python train.py --n_layer=9 --d_model=128 --n_experts=24 --experts_per_token=2 --d_expert=64 --d_shared_expert=64 --activation="swiglu" --moe_layers=[0, 2, 4, 6, 8] --router_score="softmax" --normalize_top_k=true --routed_scale=1.0 --balance_loss=0.00255 --balance_bias=true --router_z_loss=0.001 --n_groups=4 --groups_per_token=1 --init_std_router=0.0119 --lr_router=0.000706 --vocab_size=2048 --norm="rmsnorm" --norm_eps=1e-05 --tie_embeddings="early" --optimizer="soap_variant" --lr=0.0136 --beta1=0.95 --beta2=0.98 --grad_clip=0.5 --batch_tokens=[65536, 131072, 196608] --seq_len=256 --train_tokens=567400000 --steps=4588 --dataset="wikipedia_en"
Below are experts of layer 6 (counted from 0) of a mixture-of-experts language model. Rows are named router (the router's row for the expert), gate (a neuron's input weights, with its number), up (a neuron's input weights, with its number) and show model dimensions 0-127. Each number is 128 + 32 x the weight over its row's rms, rounded and kept within 0 to 255. Numbers have three digits each.
After each expert's rows: "mostly gets" lists some tokens that are sent to it at least half of the time. This comes from a sample of Wikipedia text that the model never trained on.

# expert 6
router:133068176145148124158154103119136122110072055120163145084120154176079157130178107159180089128138109144137096171151198130142119163079106084171140109145150172096072150109159135156133139168171098181092092127173154160113173163089095139131123124136120118089188134122100124091152110116129116169085167080096073114139168101144123094081092163141116111137097101074131078125115175165091089169185
gate15:138139132130061128139121111161148120140141104115087094095155129104128164134213071100079122145108131142116150090143119142153190147103063114178137094123109192134123167060098198189120118148124145185125174116112105141090153131135088133101126168156109119155168092173052136111123123180070136120122158109111117108151117087146148087124151131203162063099078100132193105117193161142131116124131
up15:208112152083114085127178080137114173146161147165107087076085141177134129200142189173134117214080102177169072136137161125177086106115132107171103170144151174107139147083159133111120142170129154144112108102172091146095151173163139125123108174138121112113068119120123124122122130096084131064151120136122105173096153130122187120157136151172167186091189129128120096116094112157148132129157
mostly gets: " c", " C", "–19", " until", "In", " join"

# expert 20
router:129052167149133115130095115145189133135092071087168138083089186175097145113094114177167098112148132154126048180134159138153088137098171118109132093142158187140101158088130087107138170150152076211109099117177136150128142131115102149146124090170136142086162191141103134134083139138099085168130131155141107107125154104123104115113028124131092120134115089102083089125086152147093110158169
gate41:103147117118107103129188122150174085170096115099178105133135102134057201113095143171149201130132194088089174167100130110134098145061189113107162135077151170159111114099145102108109113134170111187125105089141076168157120114161105198098107139145122156131159113124119146079152067157138160090157180126167113143156127133151159156102085134119105149165108144138179143185118139159147085176157
up41:140195138138158121136177154150150145126153136119144062065086208191129165152145135127156149096195143108122125145109146136180120150110218168128134134133131205178095146160111123109118128121148109153129093129109130102148128128181130144117136121153128117135145103066160096117110164166166122082166211087169162124153135067181167150110174127087115113060148170145097150081120171108119142119164
mostly gets: " President", "Species", " University", " Born", " &", " Minister"

# expert 7
router:145145178157164150149146087114115181082100124114176146116116179161105185131151049144191107125141139181194114158160146162197141164087105119109146099134181111152116135117089097131138155134162124137128130159147170117145131106113140111219094108166199154140150170192111147119064194155089146147125123101106098134126167098162076103118073145101152166155139106104131097100084140151091104157150
gate10:104144176164073113110123120096184126102133106137132073130134098094153175151096072121122151112142093137146077184130066143164122156160119096160097137162137123086025099121119120165116104058174140179127162157133139145139115104136130099113113105134101201146115100128139140110148200122178104135153130106140098092110126148150099110092122143128100113174135106100153163163097205051057174117181
up10:098130098153108120096092091122142116128155079110075142158118095127129165113104105050157108162177165149172096049130122145116115130167099093119138141135117116142132137163098166118066125223090140117109114148155189053162166167123145112129143158112070133083137127139092122088096088059161144098138071114165132164097119127120072173094136140135168089091085124158121140127161154139100131169046
mostly gets: " creat", " continu", "duc", " appear", "write", " describe"

# expert 18
router:139139202135156147147123039105120204082158093097166147148127163160070170111108084146181049125118106118167116146169141129149149160102118149154175118106208117140107165116083115106111134083149108133147122142155136077154163103114091132175113092164153114082109126162113147140039132124079110145120095136088091136130141074174107114112108131138142132132116109105176047111128122160128143188166
gate27:126081097159137166158116135097127194055160073082108076091110101208164145077087121135104112062113149149170143121150124163099151179089132095127132146162183123183117132103080088146156106107125164153184110187141154092098132150168123128128104109070094108095124113156102130149120122102100090050104079128141099074140109112145126154128132094124115157112095184138096110146123062124112075170138
up27:090142057104143101120132110153215093146107135120160105069107125056098079173138103099100059148107141123142094124159148127101130132117128142073145172214092117120130148141126140190144119096152078165095180148135103154085158136126142142140130077163149114141157176088163119165140100094143122123156115129127163089137101083095180133154166103071066097181103108172076152091137142109162109179145
mostly gets: " list", "iz", "pp", "uck", "ph", "min"

# expert 11
router:127134164153112123105132113140162195069101081077139141127135195166084158046129091150179124104167139112176140126126174145130103109102125125152169062119166176126109157041127104080149141159173098158114129121137159131160151093117102128181174074141129140137168177122107119112087127117087132126131161155115100107146145087156125044088098144091075146127066089116080096078113142140098150150141
gate21:123167160194144096155116173156132129109150148176122187115071167136115076125168124191119189150123149136123146146127163149134097209126126137128130147142184116170126143069155077113199108129147116128097121203113146139116101143130149106127097100064107132165172117119126163095116121097131174110130101144082095180189176119144126118118096148080100096115152060187128102106079130096088145058103
up21:108177123105100196164165153120112114087126125130101090136114153157142119110104139111084167115114119118123159139077118102102106133084150161122174118131118161132112155111130099221143136102111087144137166168172039110095097190086074162123110149141109156096163097193162105100156114111183161080089056157046118124143127147131128142118163099114110118219132118154109109137193170094116103118145
mostly gets: "|---|---|", "See", "±", "com", "|", "---|---|---|---|"

# expert 8
router:065120182135092121133148107150146193088148101106142161127141169129114150087148075163151082138123141174131124158141125078142094168118118142108150083090172163171082175107150140060126124115149097195090144144178189109130164136057129150157098107102114185099113125127077197143112133095091117168108084140090062114114180106128064116113108122118132122209110131115154087103130162140081119123163
gate21:107089136061131108095122088178152140102109077124111114176131177151132109117136105045130118143140093165135153162143144079099068189141107197076085099098134149158140142116135134116161125120161118107112154121196179111158057102115115132160082112096127133152115135104146091161151069152098078140102184134142119155132065078160089137135157158159194093146154155146189083067137115132167114123141
up21:108133084122100090109147093099150157158136136167205138179148146068127136129115099182166152132116134110106147077192078174124127128087195140148083158082092109175120110097166170165122147149095085082142159138134156150157198143167113074158139091202070143136167160155117183119102158137160154165127151155121140144136123115118156099140141142174124109115162136121114195080108157151146089049132
mostly gets: " 0", " 3", " 1", " 4", " 2", "0"